From a checkpoint of a small mixture-of-experts model trained on Wikipedia.
Size: width 160, vocabulary 9040, 38.8M parameters.
Below are experts of layer 6 (counted from 0) of a mixture-of-experts language model. Rows are named router (the router's row for the expert) and show model dimensions 0-159. Each number is 500 + 25 x the weight over its row's rms, rounded and kept within 0 to 999. Numbers have three digits each.
Before each expert's rows: "gets" lists some tokens that make up at least twice as much of what it gets as of all text. This comes from a sample of Wikipedia text that the model never trained on. Tokens count by the router's weight.

# expert 17
gets: "1", "2", "3", "4", "8", "9"
router:534496521503496502470505516538519537491470483513516512458494520494524505502471474488523525465488449519496536525498540514560493511506472493480504528479527480510503468439455496535518516513453516475469536524494507468510545489457505486494527531520509536500558493542502484489501495503492520513520537516449510510467505508494534479504483529495513542463534459521516498520511504486461485523449489496489513512506501503476489522513522524520476509473429452511519482544522494476505512561494507

# expert 62
gets: " it", " It", " he", " this", " This", " album"
router:536495541528506522469498513525485539494471468517516473488471487468471515486469507444517526408488461518506547508489491531535516504528457505475482537531468505517517519478500485508519480555472511474478535528481526483502526491513497519466494532506520532515507523519485521460500506434519532489506510506463513523492479522533527422473526514495518483498480456507507536496496488495498510471494489508494517511484510502500513479501469527555481517484478460513506480494521487494521509533475540

# expert 49
gets: " was", ".\n\n", " is", " were", "==\n", "\n\n"
router:552493523473525516481491486560513532459498485531506485472499513502526480533484490477501527497508450527536525492500529476540478517530494513500509491516499487489516479506487427478500472526449530484471485510504516441504488483411499471506538529521486490480533494528442525499495515511508485506469508512489566525502475497516504508534536489479524502482507488502503502494470505528456460533494531507494475510473494462498484510489472499528472509511495474518512475503521498509497504549442542

# expert 2
gets: " that", ",", " which", " but", " who", " and"
router:547547491466498519518475481490518538481488482505517479459507501525481459536491507495549505473479460501477516486507534512503511519508498492493501509508537493504514493438450493493503496501475471465467511536484482452505536502465513463519500511525488539545488516507505531491494512452531543498527512519479515479499489514538513478497499523537525550452504435511528513472461496490468529493497473477466498514461492465469516466510495511517475518502479424497522505510507519517535539523466508

# expert 25
gets: " |", ";", ":", ",", " –", " tick"
router:516495531505474495512457498482482509487486492528503442487448545499494485499475458482565473458510479514464518489500533492517483501559525481488503530497554479503550475503478484531488473519478505485463517503505504479530543459487530482518511542483487525534524496513502503518497487496518512492520533508456558500480493543512542484545519533502469549482518502485499505509502496505490519535498527497475501520499497471495457450487486531531491514486473441480526503507528487467516494529486556

# expert 18
gets: "3", "2", " ", "4", "1", "5"
router:538509501513485472483489524502491487453486498528481503443496487488486484539489488518543503449486450496497552488505515505585507487520491499461485522495490515497532495461464438540458498510487509463484507504502490454483492491463506489507498522483537524503514507516497517488474522484551517534494527508478488496500508515540526482519518512516487498471547497531539546496503463530482494492477471481484480500511528485489494452477514537530485540472462485510502462537491501495534529545473542

# expert 1
gets: " and", "|", "==", ".\n\n", "===", "\n\n"
router:536520511566467466447488462527509499473493470534470517473497531472487498490523469493485527489490418528480483483537505488502512507502504490487484493514506489493501482484501469521513485478502464468491505532511496490547492491422515512516524546520508521491551551525475490479494492464532532526531519509494487511476509525537494437498517518497476530475496454493503530518531469469530534515518488483438494496500487512492499498497483531488452500509491461510502503508493475460518540510474483

# expert 34
gets: "4", "3", "5", "6", "7", "8"
router:541518532467495474510495462531499514462443476514534483463441491532475504516471478506525486450470474514440514500515518504536512506500490508483537545515510476498528493488482487528501488516480536486461461497504506463518491468494533478511523500497544500535505517548493511474492490490539527491513528548487490529456477507518514496504507489469502521463534505529512481506490486506500518506475489502475505501487506493450519510465489522549490497496461451488537505543539463490563504525476541

# expert 15
gets: " ", " recognition", " favor", " fif"
router:532492543519473509463463504514530498447492508499481535428483516492512466507483481477508498424493488520514533524521532531504544539532517494500498528488509510487497510491432447505515489487451553485463548499515518506508518498460490530537527503485500512491534511512477508491491492476520547506477530491495504496484495517541518473530481489521531517499471461497526520455545526515473452513484513503488511501486511453512499474477511521539479525503516483496505504520514489494537507546472520

# expert 12
gets: " |", ";", " –", " /", " -", ");"
router:496492536501468530469479475488501538450495468519560444469504481492516524515510480475532537497503471525517500522469506494514475535503490435480499515486544473494542465479458490518445479527490484494517505510537489507523514465490504490500501512473505508505541536501509522461483530483543523488512515515480527495494484543511511470517460498492504540463530464510514543495532501490511509464454513542485487522497486486498484461478463551524474557516468459494525478502517496490499498508492539

# expert 61
gets: ".", ".\n", ").", ":", ";", "\"."
router:513529494495483499468504496544505543463493447534493533479486515496462486513448483478536504508506467489508511510534520527554517534510497471498497482486518492512519490508449442528502505481478509472463525502465511496491519440511545519499522481512522534536528487503534541508475487504521532467501522522508537541509504495498521463516505519515513503450527465484505533493507505520497478471473481516500510500476528467456463510504504551506479543476442473464537478501528511494540507516507547

# expert 63
gets: "k", "g", "h", "ad", "t", "v"
router:500508528487488506483505483537519555466501479509506462449504494478495503572465505501535515460496473499487508494519520555506498510522486502473490521507484469478547482486447470533502490504471502498481516526522496479485496466457510498517492514445477522494507541493485503514505521465570524540476502505493528527471493521519518482494481476520536543497518496509506509509470504520489477475481506468435508488473475471465497512514526516531487526512512499495481507483533504459554515586484517

# expert 58
gets: ",", "),", "\",", ".,", ";", "',"
router:541505506476528535481492479479484516471482455492509503488468506509482510481465461491502502458507461518497531479532489472513522532486498496472486508494532468533510472481458472504447485523493496460451544511492510472513524512473498521512501507473494538498516513545502473538497517480531532486495525552470499527451531534517584484508490462481530525525513493481498484490511488511498504504499484466473536525505475490508437515510498510514487571512480484487492480547484485494526525508491555

# expert 38
gets: " ", "–", " tick", " ±%", " −", " Ret"
router:529517530479492480466492499518513521477438451529494477441484517485485460504481499465523516461466499543515543481479522500547518540500516491443487543466521485531491484493464460515529498493502499498453531518525501477523535499465523494488510515476526493528539536534506514496469483499512524481520540516474522513478503536523525460512514523514497534500507460540515520490493527488513504525493516485482540490490523489476505495496476480525457513510465499505534511528523502484529497575483540

# expert 56
gets: "o", "a", "ia", "e", "u", "ie"
router:487517504519463473474473507497536556455515481524520471502458522531493437515514479531491522482486453545471533481498526507499520537514477501502508496472496479508514491474483499526493486548491509474473561521485512494550501481462513470553517508475529501476536508531512501504490505465544528462492522549459542533474490502504507490516526491497484558491533490510518526481481533498493493465484518502508501525490517485470492503454461521517471513477471493485520458497517508484536504549464506